config.toml
n_layer = 14
d_model = 256
n_experts = 64
experts_per_token = 2
d_expert = 64
d_shared_expert = 0
activation = "swiglu"
moe_layers = [1, 2, 3, 4, 5, 6, 7, 8, 9, 10, 11, 12, 13]
router_score = "softmax"
normalize_top_k = false
routed_scale = 15.4
balance_loss = 0.00504
balance_bias = false
router_cosine_scale = 10.0
init_std_router = 0.00743
lr_router = 0.00142
vocab_size = 16384
norm = "rmsnorm"
norm_eps = 1e-06
tie_embeddings = false
optimizer = "muon_variant"
lr = 0.00166
beta1 = 0.9
grad_clip = 1.0
batch_tokens = 32768
seq_len = 768
train_tokens = 209400000
steps = 6391
dataset = "wikipedia_en"
Below are experts of layer 9 (counted from 0) of a mixture-of-experts language model. Rows are named router (the router's row for the expert), gate (a neuron's input weights, with its number), up (a neuron's input weights, with its number), down (a neuron's output weights, with its number) and show model dimensions 0-255. Each number is 128 + 24 x the weight over its row's rms, rounded and kept within 0 to 255. Numbers have three digits each.
Before each expert's rows: "comes before" lists some tokens at least twice as common just after its tokens as in all text; "gets" lists some tokens that make up at least twice as much of what it gets as of all text. This comes from a sample of Wikipedia text that the model never trained on. Tokens count by the router's weight.

# expert 39
comes before: " |", " –", "-0", " -", "–200", "–0"
gets: "\"", ")", " 2010", " 2020", "5)", " 2011"
router:125147100124112142104138072169137145115120115171119120135100140165145123091085175106145133155111199149123101128159142143123158065108117137080089124152125103111131137131108089137131167132093091118133142131122123159107120168104118145074144080169105098106116176134104134107144110117089061142119110110107115113114116123113092160128166129134148114171129213154148144122146120159121115111173140097145128139127128123145135133134125147134152115140155118120163120126160106126116142123107079154098139159097147063114131155163145125119128158164138167137130129124146161151121110109148132095130114136143141145133127131101146124097127129125186141118144134123131135125149100165140119175167097134135093151126143131162174140096097130103116126132155116112170131113111142106159117106142149
gate0:165092138142100119140121117107132066090080145141176097127189106111132140119115134126113151168118139125125128119123128127120106141143107120094147142134136129112163128152147106140132134104135101138135172146098122145118104136171098132119103116126146131163103105107133113107121145115099133117153075148116143152119140116121106137168143124115113100132133142087147128139107120125130122081124118162153147135113168143108138123149152118084088170133146110129154134109155084125155142123091138118134144142133126137173096146108122128116070127131128139153102086195107181074158134095046132122129096143112181076124135097167118172131143126117106139106135128107115182135096115098092127130140149140099143102157153175164115125104133144089128123139128139129131141131112072180159155113084125
up0:112187120148127112111157100098123116125099148099121112129125056124077114137126110157147092155139156139154126145129132128141131124148118132156165111115060093150148163140154142123123110143146109123122133118142136159154142155137130121104082160112162155123087100111123107165114130118100152090165123108113152136105125125139111115072120116140122098117161110124143113126139078118152134144133057138128148133098171137132128136150108090129083149155109114146104157110138126150143117128127122123101182157116110144119127122060122131101132125167130118110090133179131144129123109117157096125121102121125160137130121133147090107130153142089106147110117111143123129148077112150066188106129128095149160126130124099116110151128139125081141137135112150126109113101198152125127076199105119
down0:145147144144145114113115129130098091114116154161150134113162120118141093170119185065082131124136088135146142127105153117112112126127140107136090130133139116131137144112145152130113075114077124161115124096075098103154133098102134105098108141107114075173129084139081119137161101118111114136126156118129140111159137117102140118149130118113146169132127127089128136078128104139119086133159142148100104152129123139132081136165169125150124144108113099138108177127101128141152123116133142115161077124173101143148164125108134147164153132104160125123114150158146110111177161130111120120122178131109159115143085127123133149140132124115098120151113125137090135113184148131123126142111155125088153061160125113108098105090162132115164111095164155127194128128115138078120135115134157
gate1:124112146113138121126125113155138106116126161141120122156157213121135082090132106116139133153156177139127150130135126107127089119150088107146125071112163148094142150126126122126157110121124105149131098166148135124074141142103153144110078146143155109122183152159127140115127129156149090140139112103134072102130107114157170109140151155135160139105146157165082149152147116132118114089130121149135134112117120105119114145098155131110136154100145125121126172125134161139119096148105164135102147130108077163117103129128165116131111137148104146120131162115134118145110098122087134138144117150147147118125103121174180149157114139090150159122120096171119114147045151151121111138133148085135123140071132109123104126131108143129106152112164110143109124067115131084111192113116155
up1:182125113111138109115167142102135175131131085102112110054134154110138147172113144145081133161117125124137124131092123132109132150137153162170088065101082117117117091118166109117105153107148144162127111167210113115173115109087133108124126127132140142145129140136149120100134144136114163156095131146141171130115129107150100115092116117141128138132118082125131151090049147166116145129070123130124076129118183141168092129145138090126141119138160095163114085106104119111161136118128132145181128102124127126138148115135125123107121121104107133147118108173117147147148117093139116120148127112143088105139189115118122126141155146102087123122152144123147127128131159135122163115109129132135150131144155143146151144123150101141156109128148150100143139155112135148165087122126163
down1:169093160130167092089118145171117104150101133120139130139121121138110132142094127152123150108165097182094147151132127144113126163159129139132129149102112116173132171109165129160138101117146149149114111097138114114099125165097146101108132147109131133127144106141105154164095124131130107132138131075137099105126109148102129090153117126123129130141131141162149175104170125078131144105159129152139086146191095115086097153171088095153139164144139151123178123143125132136139124111136174121103138125165119137124152101115130122105115122161144137152135114114160158158102135123096083131152128147134132144156113141165166117122131107151122129105137110166085082098159124114079086100155161151129147129183131068147115117099101097181118139113143149098074114136150118106147138126129141
gate2:194162151153132122132106115104136150124137168134150111134136123158100116121129136149118152133087160154127152137126142135103155149137167117108125113120100132104117139125153125150116146122135112078168109123100100154106080154122149139120147123134147097131218119143100127136111112172104116150127124114126123116110129133137112109096078152130126143134092125148124113125126101131111140133118112117181105151122103165109127120109159119067137116127138129080126149092089092165115122154134155151110151183114088163144119114129169140233124163122112103112142152133119113148085147143128088147156153174150148129122122111162130161110134077079124132111142153105092103097118145129095121077138135137137105115110131120138179107144137120123097160142108149186131142104166144125141138140122116
up2:142161153174110126144187118134060146099161145118118123128132159164125119192120149128126119137126112166161079118129172106109132148115131131122118143163106158141108164150090146132144139070125129114111143155141117156170154122073143101116126128094158118134114155171127125123099100124115127090110114157071137118150153114165087124124184155133155151140151153147131144156128185107127148145121132122148109184117142118110141095099114102092117127122142156117153142132112136145141136157147141140133148159112123167113137120150127152153108124110105107131139139212113090126135108095118138111116153139132164168112106156115120116132175135149153117130187097124087137144097154145125122143131132099120117128132155095123166136125135131085109170112104167137119128165129091133129154125133180
down2:135157115156091102142104138142147134111155141146120143105122078108167137169091104111150133125135082142147087090142142148157188148087110124150124140152121170103120159133153122122146153128155139093173101121081067145108119098139149143108130142137137156147113135122142163119141144122125136126118157107128139168140117122135161131128126116124162136076142127134105146130139090142105125140141113157114173087133122126104121133108147196126147119122118086131131111175125131160143121109107147130093157179134111107152119121116141104117084084126157091140120101148105168128125103107112170103127109129143131132120087147144097151177161131099119106133115078113175127157109072134171135130174127131128145111130153165113066156147099151168124117096145141154103127103092165086145132139131116
gate3:135096146107121088089150132130175144116120114141169123148107134122131110149095159061127130132138138142112123134123135116095095134143142079130118152123125118134121064116118115124119144136109097184165099112072125149109198130113107101153135119124135121102145097181115110140159110134136118161155145084132087116134129063137158122116123112154144128166132109124139128135136104129116158151116076114133134109165146158134156119132110125107130153134111156147132084105101135146136128114145123108145088105127194155143144170153130152121081146099141104097128138180129154143159082112125138153128125123173143113128166130089154113078124157143091114144143139135125103122123088107123142166094125117150117140116218098140135152128125108136089127123112122152165092138161129124133108109097131
up3:158114149172162151158092110099148132136137150105130096149115124152122141121153145105083103124110147127127145103072135093139149125095094106085126131099153077127104107129103123142142073148151114124132161088121158115120092106129092096134161116129147143143123102158113151139113115107087126140145125139104094114146124128124133149129128123111127082148152157136149157111131069123144113158171074179107126140159138137171153117142123125117168138129137099089135117189197120134133144138139108120147163162149133093155082068117134157108099136134120126131065116124110111129158102139078136145126149145086164152149135046137157168121140097140123134107104133133126118113080132140151112131137123151134125083136141140120133144131073165135128144125159104147135128112118111139150136127130134
down3:100113165118116128133150115126137133079126129134120107135143116108119110124135157086168111162148134121101136152154139123153125138127111147159159125120129136107128131086177154095100165091112097094113104145116102160126139101162100139110120116137079150168134111090124156138126147145106123124136131172143135153169093155142113176125110106133134104127125123142122132084142093142131117118163141111134108138100150122111147141153153142172138138157086097129126145121162125141120120082060106106117130104105095124083145097134120082144142089162111136203135158102134106084148113128128125098159076142137091131148172159152139126155140074101156155152123171141139110144105124116126087126135086183144119127169098116118127157093124147167109108141124109165132127127156115096155171145173140
gate4:122135136147132142093131150127123152104116094140145103141193091135104159115132131112109123138150101147117096122075141155137145140116135158115115123074126146090124160106155117151179136182140135108172054167124167142126119149112133136113143122131139152129163151095085083059167176134109085103112133129136093125120131094110141117126113112134128102122143119157118139168131110116103104159134130156149081130058122136124146156068112061060118134164135139130135144116152157125115151142149140085140147143103106084138109119131121150092157162163097128161119127123132160138138111143104110118125106120178164111117133156145141130128110119123129138146088157117123115177110138136141136102154147147162117149104126131137121139154106117121161115126108098132123105134127104140158134078138122
up4:114109116138190139087105113183121130140100145144148122109139114137104185115096153116139142121122142142140132135078127125140155105133097155138143106147117146114140128153134110168145131174131119169179094163132167125128128119113127107116143188137150135150133109110097066064151162155110099126120126129150102102092129105081137112145106131109147104101140123142115178166101120087116116171107125141153086115124125134114147164076096101102108136139134165178130129138141120123110150155135153148144159115123110137143116120091116158110137122147122153156142100138113159122146115134137121119128108109135130125103121119130186117134100143103110117046179158107112151104106131120124163113162154157145138119084168121124121154139136116095122100136127181123111101122160104151177136118156167
down4:116098144146104136127159136114125137131103089160110100097115090116143063121125098115116112123132116127164125103149097136151144144094163086127133144105082111080113126146188116127158111177121110125167111189152116112149138129108120145123166150168099115164151164127095123147127107135136139133168141089144126129128091145110116085115146134130115132144125183134186076139114133124148115088116124139158141125140137125127139121139156117120178123157121166143123170140147102123106176091097131104146103106130123102128133136116131114111085131153149116139153121124119110158115147150098089123113138090136121080082108103135118145130129103118133076127139134184169079119141144126159114155141117108136108120095102128128149108081150123094130173126101105132169127100168177139183111147130108

# expert 15
comes before: "\n", " /", " |", " 0", ":", " (0)"
gets: " |", " /", ":", " (0)", "|", " –"
router:126149153169104153132092137138130113127156118131107128107168125127125115112124166157125149188166168116125109155141129156125159119108109156087158130144134114163120106137108093129145124089125120078163149087171130128130103153080103146111074092133071132120126153160109120123139168139080100148134100134131158129135098130167094139159149099168177088123116128140148174125126123136151130154117101119130140173118127156155154124096151144158189122125137122102134085126127099108137111106094097134126118136111158101138147142151120170080150123117114109154152077117124125153140119109101126127147130163106151117116166099111129157117132165118162182108165175109128123112151127129115160166168090124138115102131153159137135160098126114128136062135155132097129135129149161101147117141114130
gate0:115131105146114146110145148138112129168128144136175135103123185104131139110124105101088147117150115103141155146120124170120120138140040144099168138118126151148129138148140120129097088136107119132132146135110114108154109103113094102083110154076146121134166107099124114101158101144142148151119123130110114114183151148150102100141139096140120111131140177125164150109097137110150137127113119141095114149107160118122131108135156093130120112107133093088123172139120147130140129144138156135139122115133095116151147109064102136118086073134077083113116145076135047131127108106168173125128154110119135135104148124122114135148082117091100111135114131178146130142172131155127146133163113088149146121135134131083120103121127071141062156141123130098141138150146141121130116143094116
up0:172125144108146150145174123086159142134141127133127131142096095106125142185091127105174106130113137118100134129091120133141139112087131117145074132121171155127144133099105111149121162165089096106115122130135138108093157161176150127125166131130128133146146124157150128094113116111139095143172121104102136087107130123117096115115132097102114117128134194121140087167134119140132100137151157097162155081122122141124153151123109160089127133154059161131159127105160138174122137123123102132129116149155127111132101140165121115119163114121115132150144099155140160132140095110109158138168154141143134124153124137137095143142127169158153110122170127110128127136117079111133120100095155171041131115108053119141149090136137128128145104088126145103121127146104127114120154085131164
down0:093165151159129131110099115142131141098108108152109140140114134129105114184095119138112116101160119121140145149118149120139149173112082124107157126144155191152128085122121131146128119131110100169143160091171123092195092129121151133132117124147097115148144118167107112155135152138106143094164137150130130079167123156213138126150150086201123154126109119159172142129124124115125146157160143152140181125146121114101131148118114091161113121111122136152182119097126149143111134082143119159131136119157127132106098100125109175122101164155114093122139116103088137129166130112082098110100146109106126132119147106096135140120120106165146146114164145126109128160121117125161138153109160141113124118178141125138079153126127148137076160166120130145147138156107134118143124112121110
gate1:161160154118137155143120130117119172112126136130132146143153158143089065137138145132124177122143132155135111132151173127124138140100120158087100108173129150162152106171152132117146107120089108126113134139115141185122179138114105130168117147143139135118120131137037199147135139064106122139117125106163158068113125164152118141165119100143125086101118148114157083141133110115129130136137142113156137152095116139127158117164120145120127114140133130097132127143121104165179159176126143132130118138148128120072159107103148112122128162110140118156190144143133099118111127150093112149135138117135101163143146157132123170126121152139122128119145118117134141115143097121084128126126136096102102155130157152144143081112145128177127145146129134153153152127129115130105169138047126
up1:107134095139123137115125130120164134149119129078155131151116132144139122134150118173103134158118135120127108113128120134111107088132147096153150118132148124109115163111108080089145145139119133097138134120109123130148118161108103140176127127122155150164126163118122079108097154146114155130194123133133117167131157156130129122116116119110104139135165123117102165123094115186130150147129128087212120146121129139108126114113086119134120154110125129149160120104140134161146101118081130118152122097150185135121114148162059135132130130101108126113184161127129067083154152146112080130082068103132155140169139123144104118114148168119128126137133124081085147111132145137102149134107144131134115131096096104131119136122153124089123092138107164129144134160125113116226118140132134
down1:127096128135111100100114135134106121183138150139119158088132155113137150151137138089110121097171116118111184127177124123118162104124115134122125122125112115079144116160171138114140104156099115133087092122172140124155139071132130143128149130130098096082104146142160128178129137143131099133130088105128133122133110102089171138123082133183130158149129113188140129099126105145093134111111110089087109138145145135158119144103185150165191112144129103153119113112114100112132100169124088128134120127136154096114144177132164168123137155147131116133139123138161107163128133093114132146113073091145139125131142135132161078158115134130105115122140150131122166140137111088142107098089102090152128150113199116124137113141116154174112171131126160117138127135121106143134146115100111
gate2:127132164116148123143141137139154127119150178104139126090161152109144120154105134094103158088173163100096113128160146113108147128108120116155156149133128106103160122132140112101114105144084115146122147109142115133112145166100163138134114110082139107085073144145176131131113125108098171138131154114098111130098118111167139131107205165107113093126154121123177121121153160134183138119132103133114165134120161160159128121117115134115132127124107129057109131137117143067131099087089088145104100160111106144130117144101097166145144149156118114140136107115152155125157120159193146173126126147131142095133131177134141124138145127149150116119122128109123081104164173090107120142130121109129089100178122147103122143094141125129128127103134143138123099116118143115076132109159164
up2:137130142139138100116142167149083104229133137140117120185149110141149150125102133148068117139104151125099143141112111130154126097129135198141115130146152094164123100149145098142135121117170122130149145159138120140123101136144096112144124175131117145141115153118162166165115122111136126111123142115131147136077145131133163098125111119129143141149176081150132092156135080121124131143078149129148116113177096159155122127141131077152124106130133142136091131097131104137094150136117162120086136144141130141113138165104107137168126098117118147127115138145152147171138150146118160117108133125096136116143131155145148024094118134147093129125121087143123096100081138128153134113151132121185148134080138116132139152120158142127145149113129143134152168125154114138134112140121079
down2:116119141114131139134095187142130112093101124121147114112131177175130137120126145110158133144127146138128104132116121135086133115143144124072152117133190098186116119155103151106137111133140155113117134154176143141138168169117161137147136104138163099106152100130102145068143109123109123184120126151072125149179131154130090123119147147135109123157097151139103150131076138104142093072165079151123152144151152109116123135143087134143132126120121095126114125138134106130094142089122092114128146119114151158136145109191104093112142123122125183140131136119142118121152123155120096155123125151155111079112165123136072121116119114110092163083117143105174093169147114133127114143155111176149142149149129099146111136134101120113129135140140137094128175136102127113179156097125119
gate3:135129128122124129103145124137153141149162154137173126139194120115175091201096132123127131134179116154143126138102151156177154121148136142118133152189120167140164141150137133161150145115140091169103155088135150145115160148107153082108152153131085162148125119144098147142124138138140095147141110143120125132132118104119149131134147135138103125159137189138104085111124120147163097155156103116129132174170132138150152128098157163083132152211124158117148143124151168105104151178132129122112130138138141135114113118140136113154115139166130119107120099163149132071137127137108133101127124119117134093116120112113104091102125111120127105174185132129093168121095118136120083121150121112095148070127104112143149131122114143142158145138168131126173127100139134119145169121118124
up3:161126082149107127136106098121093080122132175176150145138135093084108130140138112172116125165128124123161127143087095165099157165124087115139110166104157098179152139167176135136115120159117137129092140106118128138088142152100127119118118188137196156056109139137102174141114131127108117128129134139071132132165138148138129067124126089147136115139132118096149119151133119110147124124129098089118159124098154102147106117132114139099084119130132127142142136160195160128092136118127122121149157151138156172103095107121139158131131167135129128119117127147140131119142114094127141122146120172112132161182124116131131146114092125112110156124138097112113133134123145143098157124113161122082124125113120058094119113148137118126159122107138166099092097128118130140086133147114114
down3:139152143143130116118074167130106123125078132168144095125102105152152134154103108101162164140151081148072113156128098121116134150099114155115121114110127167160171105141137108154109121127128108160146181148106157165100115109116121113086093173126100127091129083153106129078132084146163084137105128177116140101110109155138157132156116124131107147111180146127168077111099125133130119115124132139121139107157053125089113099154140125124140104131141133134136103148109111158115138152116113157137145111157134135168142178139112124155107127130131096109166149073100115112148136129138155110125117137099134111120116138157123131102081122102132125164147140098131122119119124137174112123186158103144132141156165124138129145113109119145079091122157131125126177159128149094087120107130138
gate4:125111135125134121154153148116142152119105118124120151150133111137145127151127141110105131113119147123124122105116112125166134104065085094121129151079084089218132114109166151142118112128127155135118124133135108104145131139132156088131109117153106105114149150157136111113171127131126103108136118122111129112158153126126121126103108126135133122090055138119063082154098154131123152178145119155120110153124137116116143113124088115041119174132141153091130098094218106115135152164114140141176153134145142148134102091094122133107124164110116098151122103126165129144149134138114142151146119130112117125146111124118114158135114161145110171123138145136111115114121122099126125122145175146108150141104092145043132119093165128139131155150128130112148120165156084116128091136138095
up4:116102134139096131161127157145165142131142099079156153140131136143154111168116169135131129139147122143156082143129115142164142145133067189124135148125096079185108103133156103154120115132111144102146149107150092128160142133140149100137113138143139118101112194143142118108131152122086054151107128110112119131177133108156139117115112140175135112106101126103125125133093112174119190132132137133118127173150129098127116144127130103091112138151146148119128069130215112125147130124110146137161134143100151118156129111126140139107143127117136101136104137126130121124158144160087136136158117153128105102157108134116095143136124139104118158110149137121114129071120131081144126126153144204103135140072140164118086101090161150140093165126140140099122108128155113114136132116140119
down4:126127097148150137114119136128091141136146125138111060088164095176158094112118126126119108138091149108084105140097106112127078123106101130132164153172094132151098118155117134158131106161112094102136094124129131118098091109125138147124103155109129157132118143112125139114166169139134123186154122134099132140082131164112155138095141106149103123180107127168139126157127069146158165095122115180140169121153107115118140112138115133114106110126090152126154134108124114092108105109131167146167147153118147140076155157076141137141159109113130121092155147145139098106129161126114133146120105094121129146111114163110079144147108110122100090093146111115118118137124121092162121110151089144114131140121144170133102163133144144086109093133125107135173098089067103112125102114137127

# expert 42
comes before: "-", "\n", " Born:", " by:", " information", ":"
gets: "-", "\n", ":", "Personal", " classification", " Born:"
router:080151140149110121149131150158172094115115128147101115128102112135123122121100128139131137094179146176133072167162131136106123128121118138128147152076117139138120147160095114124097125147113095139134132121167174138135118127151127161102112074152095131139132132152108086085129131164124104112102103138137109154123144157163067165134065090160147118151114138153128153142153135088129109117149139122123150117146120109129120100086140101161119156144126119147158153150111134099113134107150098108186104125122149113101165160142152118137139159131144094166114095137143126147148102110120146145146149167108070146145164134140129130182139153082152117091147124086134106165111131110131129175153153137094150126140162111124135103088119152112118091120146114077164121086153132122136090160131150
gate0:142116172171083113104106130132133175111128168132127135111097185117121082126097150118122107118152103174109111097123118133155082161104105124179148121109122113097132115111145123128166121109139105135125123148110129160165140104129164147149143154132084098106116136121118092117185126139106121127110163111158108136136152142121154115140118109155114153116156149159111123135148132129146131170135142134122121093157174116172116148124133109142087196108120142118124137135142140128102158201107149129101144137128124121125103116091070152102108105114125137156100146111133148129128124129129151169059122135086125115095156131062113132127090124130157099135119094134089097092077117124109115137133154112157097152151122107104123100139126118173105111126109142142100121111146154127111102126200163
up0:133132120142122086129143074146072137124139150131124101122133105154118148102160112116115177160137126145119141133153122135120189105162101167102127127165150152150152099134112137114114142066168187125132157072120127134135141116157102098110084130124145158121146124108144123125101091130116139081129114153130132141092081126142120138151182119108143107128136159127123119125138096176162140090114119129108157135122078146117105149123157126134126131109113125126110131114099121127134093085139100173138152110159156115090125183171134165100064090160112142117139126130114184099097112120144135109132103128120121158142110125184135097099128128124142134132126150102142133123126164158124166133094090157164125085085124093098115142165113162121141105111138152131109093152102107122136149169120101
down0:130186120161155084167138121124156069160126130140137093138132108129150159124145160098098118135136135166127124153126110095104114122131174154155137132114143090177141149179130113169097097184095149144125125156109158093127105093134125173107125150127133115166114105148108135133108093168183128080154135106089195135127138138128091122097096146128151111137106131123138116128072108141154140111168131167117114085120108105156124157106099118113090071123108135127152116156088100131181082162128135141131122120108100112149139132121138141164116124130073139152148103153131145126121120113173147098137143134119124147141105135121120104141105118140106100097106152152148109112093122115104096117156140151083106126146115138129120148081115113107123137117164113131142161124148148169150110158137140
gate1:123106129111098115089097136137148117205138192102176137154165132121195113148119125141121123086139115121115113135117130131066130096118097163106157121127130121187138125150139104118117120150145128097127154114118117066104138138115165137143162150125178134125126118122123124098109171117104137204141116171135157120175119110136126133108160131148109153134134137124089135137106155145118123133086136137151137109175124131098125138118137110112106119170120078128139125128077109148147172158128132104132111138164128131156102098132125122143128175133116095098120121134132126152157105106147154159143109127124120144120134216139139173147129128110165148114154193123133083140115127106116115117152156116153118152118097099091106083143166126116138138164149123127102132143163132109139152134132122
up1:131144133179100175168153111145111164089158114136100125100137139138139133099127151125124122177138094124145117095167119142146104167154143076113139137136158111147109123113109181142128160116126137134112141151108124108143130115142129102101148122136121139126098181112095131159111086131106165102112150151110132151109153177108134146132123141128103111101084138132129160134139124088144133106153127089155127078135144124123105113145140191150119166118156170165124108144123110149112053112122117153104191107129093096114122175133120123124136090148110160086115107114137151141133127150137202082143087136149137162125108122094097110122118130159116136121115093128138151132108101164203136151157128145120132130120127100100104148103130163132147112144124141152078114136131119136109123102175143
down1:148138107087147100157088128135133128133128151128140129153148117144134159131169137132140096116087107114144112099140137133108150141130107121119176149114144116081098130097103120138150124152192117171104111109098101119128074129131120100182117124088175124118115103100091129120130141114097097113184097111128168133120120085125132150122113160166066162138133115115139098167122131161114114142164131124116097121093108121189100137099092124074130119118147167126096092162153105138112129152189128155126149103174131128130190162164143133154144094138116121150151159133155116125116131108143133147119127121153136125099146114155110131120095123133156139135114109127132124149114133159176110067130095122137137089157130109155133147161103127110120160137143116136114108178094119109079124088115113
gate2:133114142127127119122116123141119134110110106115151083146117120114066130129112110086090125159134119155100107126116126112171097146138162119152122129144155119147126169133161155194133153111161090147123130125112141187150127163096115132133146149146124172108131137111057139103148091116168149162137175097110107104086130161160102073164131108133141153127156155114134094119146152105126136170145133120142148105116129099145135180125110111112113120102136114129121174127090119116102113126093104158142147121149117128169128141130067166137111122142152140123172107121133182099102127142129189130093097105133119134118165117155108104081102143110148114106126157120094195126145133133144142142118116152158165098074135119089163146100099120093133118110117125125163127119112130118145146115113107
up2:155149175125109124116116114105131159116121089131097104119107127141134141118167127163123133092091124117165136118139093125157144142133107136081157121138158154150095112136126130116094148084126147187125090102135096116142057138132154095127036112147124145135144111113156125139147155147163123078114164149166176143149150120130159155081146141124142146130108126116146146120073149121119142151149100153117089117127159091136106124138120152125098115137116168151107140114125158200144114126148130174109111111145108108161122113155134094159102092115129145079111091130086154127139139103147115118101138147107133131117176118099159142123155146139107121152115121135117116120116105131098130119141170118115111147133116127181115153200149137094108110164119149128115105148162129141143093113105110
down2:137136156089097139134115122076131139130148122134126127114093081129128146075129150194099124110133152144130138169119099139130129102137078140146157087112115117131167156148109179108145133192112142105130143078163154093110118114112131118105124101096117138142125114120123127123126132135158150147111122151136145171123140125152131172128097139137133117112096098177136163116144166105102145154083122134125167119119127102146101136060138091132140145177102124111120094139129109131170151096146178149129145132135106127185141101103120143123125118096137141120124150109121128149072145110125097128086138115107111136094141107095148126145155125154098140112185106162106133125135115128140182101152147120152121113158119101127144172116133133149152096139113107134131104098180171134123129186177107
gate3:105120157136131126116139131107174167104140118137097106111124121183110135114146091168129120109125141140138147141124095149143100176128155098134182178124155131066129101128064091158086153134152132137102123118124143128166108132146114143126104123140148180139175101099127136104121100115131168082117125131132123145143149113178114152122127146153105127096135143109145105129096109132131139172124121117144140096096137125124149127124124092124120130126163154163156145093144103159092121171148154150147117138129117113164117091094139097117123127115137123142118123141086146181122122135143178117072061108133106117144125115147126125165112124109125121120127105086143158146138150140074177150119132087122157101192117073139134143124160159103164140095127107108124119110115084164139111145137111
up3:111090100110145121102144113111138152144144140132132075123075109156137155087135115141123100130114142133127140127097124140113120189097144112114124193127134154124137129137113103103116155150124123150076099153157132137152142115162089136114141114194095133182166111108167125100108136134139148102161127101150124131120158123147100129137126129136081158061129108087122083195107126119100170159102118118122153117109109121137166124137152113128157124116140086170176148096140133146046098134128125158102143144100140118135122140149134138121116154098146108087118149105138080089129145128149186124130106096157119107143121132140100156126167121122114098140135114096097135122153171148144130173123125118120160141135155151148141141132155146116148142088114128137147125096126095166106137125152143
down3:107148131136136132131119121142124169120138124128101125126112117125103099106138096136117126101118164154128119117107143134089145142118154129140151150126134084144113197168140141143105127089138115120128096128127112158146145119141098170140114087099132141125171129090142103174123159185131165137082109095138111104131111149118035138147092138114196115128170119124133107119129131080142122133093151132107143113102129144131120126066185118124175118131139147148129165149149102156100148100132111161130140127130132041107135137112123110127124117115160144119098110145116103131132109152120176133130147118141080121118144128129129153159126130151131131128184124104159141120119153107107111236101136110115138115095120166130107108099148150131127116124129120138108113109120148158088104154131147
gate4:166127115135085096117127125164146118149158175131134082102122150132193130171107093121110137150109152123116116150145147099146126128105083071114089151147108142091114165165160085136102125126124100124129151195168075146128117118120142070150137110126141124176144122138129140114120120138125153090145120079118098144127136116165126112125133089172115150155139149103116086165140161135101180099135107134119148133150156133127120104125159100144109115146223151107129125107153126134114088117167124108129103114135135162133108170130118148126158144122147094077114127133062118146156149117132132128124139151130122163099156128104121168120107140117129116107116142130117142131133139093133149104162135117142157123102078171110140127139095137122098116125132123114112138160126132148122150176124101
up4:129100138114142135154116114087140078141131131137115170123115106140126165117134097113123100092138133173169125119113134131122088191120150140135142111091097113155149136124145126102121166125109117159140120126073139109124128165153070165096132140162140154093116101105111144127103116117159157096105175143130141164159124129156120180127099150110138118109117140142152115116138136088127103146142127176105127155148105149128121144130143112117126147141101124142118159133140121115119115138146120138144106114124083098150109132091126118140139150092157145126157120121129173150112124162118133105134101129190177109168132098125131145158147144154147125150112089057175185156142088089140116163107138134134157138159085128109111133101119173118139132123142126122137111129082143221078108108135128
down4:076140111105153130193122152102118163132145128125146122119138157121129141138111096140104147109093151143138134090136104163101155096094125140128143156091105146131074136143124062091136124141161148103161102109175127132115133141156122106151147101128167109156152137168121104147159193114107150120083125128106102102117126138164136114095134111159113142137133111144110124158136142104099157133115134140091146116124151132189114099134123145132115154145144109109160139068137080134096165139120199142131141116122202129137155132104150127162144155133140091110088146112114164131137182123133155108124113115100073146120138145138187111132129116141129151093130116127114124106139143119127149148148125143118078091102111146159140140080107169116131089109103155130139104114153135141132115137153143